From a checkpoint of a small mixture-of-experts model trained on Wikipedia.
Size: 9 layers, 93M parameters.
Below are experts of layer 2 (counted from 0) of a mixture-of-experts language model. Rows are named up (a neuron's input weights, with its number), down (a neuron's output weights, with its number) and show model dimensions 384-447. Each number is 200 + 30 x the weight over its row's rms, rounded and kept within 0 to 999.
Before each expert's rows: "comes after" lists some tokens at least twice as common just before its tokens as in all text; "gets" lists some tokens that make up at least twice as much of what it gets as of all text. This comes from a sample of Wikipedia text that the model never trained on. Tokens count by the router's weight.

# expert 21
comes after: " |", "|", ":", " on", " 1,", " 1:"
gets: " 0", " 1", " 2", " 3", " 4", " 5"
up0,188,157,193,184,237,242,199,229,157,203,196,206,184,178,185,228,139,197,159,207,208,196,187,202,199,166,214,206,248,182,160,210,189,224,175,228,234,183,222,230,184,187,188,243,144,216,199,235,199,145,184,156,197,226,257,186,247,204,184,179,183,212,152,216
down0,231,187,259,270,185,175,214,170,182,171,241,141,192,230,200,160,221,232,223,180,196,227,182,203,241,242,196,243,213,193,194,184,173,211,175,206,204,224,252,233,149,208,169,219,173,182,157,212,190,225,189,215,212,249,223,197,175,218,243,182,180,191,215,236

# expert 22
comes after: "\n", " |", " =", "|", " al", " Mc"
gets: "-", " ", " L", " B", " W", " D"
up0,197,148,176,186,241,225,207,203,163,174,195,187,218,225,166,183,192,232,190,210,226,150,224,206,163,210,216,184,161,148,247,198,207,111,185,182,157,198,231,180,209,229,169,215,208,179,224,222,150,224,205,203,189,184,199,147,217,178,242,157,173,223,169,284
down0,203,191,140,207,204,258,193,199,203,221,214,208,214,211,220,154,227,239,202,229,164,159,189,173,191,196,163,239,180,138,175,156,201,212,177,201,229,212,161,213,240,269,231,191,267,190,228,201,166,226,164,186,146,188,241,216,192,169,192,231,224,189,206,204

# expert 5
comes after: " is", " as", " of", " in", " with", " for"
gets: " a", " The", " the", " an", " his", "The"
up0,251,195,235,177,198,207,218,170,180,225,232,184,230,214,194,168,181,211,134,207,187,208,195,173,216,229,231,207,155,159,198,223,197,193,201,230,242,181,175,143,227,201,208,222,186,224,192,246,215,219,246,235,240,217,192,196,200,207,239,241,206,192,191,208
down0,236,210,163,141,202,233,195,217,174,202,203,183,212,216,164,240,136,228,238,178,238,280,170,166,185,195,210,147,223,196,185,168,221,193,193,245,230,187,253,191,199,224,236,257,155,150,197,208,221,204,193,246,183,195,158,237,221,183,252,267,150,262,190,202

# expert 19
comes after: " |", " one", "|", " a", " University", " number"
gets: " of", " all", " 2", " two", " 6", " both"
up0,195,217,230,202,258,181,236,188,167,190,184,211,165,209,167,184,125,154,191,173,224,222,159,199,211,197,192,186,205,232,253,194,218,188,137,222,165,217,190,220,217,210,230,229,214,223,215,251,213,225,196,174,195,242,250,192,219,242,200,178,161,178,253,188
down0,214,157,141,201,195,157,175,251,195,211,212,204,160,156,258,199,194,233,214,193,155,230,173,185,216,220,169,165,160,205,226,208,168,211,179,175,254,165,185,238,190,222,194,198,171,208,216,201,222,219,234,273,214,221,129,202,222,258,252,201,197,211,162,135

# expert 20
comes after: " ", " 0", " |", " 1", " 2", " —"
gets: " |", " ", " —", " /", " —;", ";"
up0,177,240,252,181,226,187,215,225,212,226,160,202,187,204,142,239,163,188,210,237,185,218,220,174,244,198,188,220,211,167,227,211,167,122,192,139,182,206,224,240,213,191,167,256,182,252,223,216,201,301,193,237,229,180,190,226,224,218,209,250,206,187,204,196
down0,192,192,216,183,189,248,235,187,201,171,206,201,159,192,202,155,193,192,198,213,209,161,139,184,237,196,208,171,243,200,203,236,229,173,234,290,144,179,133,245,201,224,212,238,212,201,216,155,164,212,232,102,192,203,246,238,194,207,190,194,184,139,214,210

# expert 13
comes after: " in", " the", " United", " New", " on", " May"
gets: ".", "s.", ").", "\".", " May", " January"
up0,222,150,229,154,209,209,206,180,159,223,182,170,223,200,203,141,205,190,176,178,185,229,194,205,188,193,200,232,142,173,244,177,208,214,190,198,208,185,182,211,169,252,222,177,208,127,174,257,172,211,140,218,287,185,184,172,187,210,203,201,209,184,155,156
down0,276,232,201,231,216,217,201,156,185,210,178,190,212,154,232,220,237,210,226,234,168,205,194,187,142,218,156,210,182,181,263,207,214,171,176,168,207,133,211,227,196,221,227,236,142,230,169,255,238,143,204,206,190,133,251,200,267,277,202,128,218,236,165,212

# expert 24
comes after: "\n", " |", ".", " ==", "===", "=="
gets: "\n", "\n ", "\n\n", "\n   ", " south", "\n\n "
up0,164,209,208,209,183,185,246,167,152,158,264,226,173,209,229,202,164,160,159,156,199,209,205,233,207,255,124,178,171,173,257,181,205,121,190,184,203,220,208,229,258,231,159,193,220,236,158,230,171,214,198,168,204,197,164,162,181,210,159,214,186,225,190,188
down0,202,210,208,176,182,195,225,154,191,197,212,203,258,149,204,223,165,154,187,142,241,229,226,221,187,171,217,241,239,214,145,197,215,186,199,190,229,186,212,182,160,202,179,188,235,185,231,254,185,194,193,223,229,173,196,184,171,203,192,156,184,196,210,265

# expert 31
comes after: "\n", ".", " known", " served", " born", " located"
gets: " in", "-", " as", " at", " on", " In"
up0,221,172,210,197,196,210,252,188,210,217,193,199,173,219,171,220,211,165,246,225,198,244,231,211,240,264,172,237,192,184,191,191,207,202,192,129,191,193,233,145,189,157,254,138,184,204,238,196,205,219,168,161,209,221,122,215,120,196,180,189,189,154,207,188
down0,178,264,262,213,228,211,154,225,202,259,191,194,198,168,233,199,226,219,166,214,201,237,159,208,130,223,218,182,198,158,224,190,154,221,185,222,200,144,265,191,177,208,173,199,205,141,184,169,223,182,194,178,204,156,194,261,206,187,226,208,250,162,188,238

# expert 14
comes after: "\n", " ", ")", " 1", " MF", " 2"
gets: " |", "|", ";", "|---|---|---|---|", "|---|---|---|", "Personal"
up0,224,173,182,173,171,224,223,188,210,219,229,210,142,246,138,185,211,215,254,168,208,266,221,238,187,163,241,222,224,188,247,162,212,150,196,186,227,212,140,230,239,214,178,231,226,227,159,192,193,218,243,200,226,232,220,236,208,196,188,208,210,186,236,241
down0,209,235,246,181,195,208,177,183,170,203,211,162,235,153,186,218,218,143,185,230,239,201,209,186,184,227,240,176,203,173,196,144,152,182,212,185,246,218,190,224,213,122,226,196,222,195,178,224,201,229,147,125,191,212,141,215,223,191,197,186,231,228,194,170

# expert 18
comes after: " of", " in", " the", " a", " to", " for"
gets: " the", " other", " new", " early", " local", " British"
up0,219,206,199,222,150,192,204,208,190,228,185,242,204,216,182,159,170,156,222,187,184,219,188,193,196,148,197,190,196,241,199,225,217,153,182,222,163,280,192,210,193,257,231,178,165,227,222,195,207,170,259,226,227,213,187,190,191,175,188,231,217,197,188,172
down0,182,231,222,230,172,224,143,229,192,214,271,239,183,185,150,185,184,192,204,201,133,231,201,216,206,155,229,249,174,210,219,164,147,168,162,195,226,161,233,140,169,157,155,166,214,198,157,196,189,220,254,187,242,161,128,218,163,143,218,134,177,156,221,177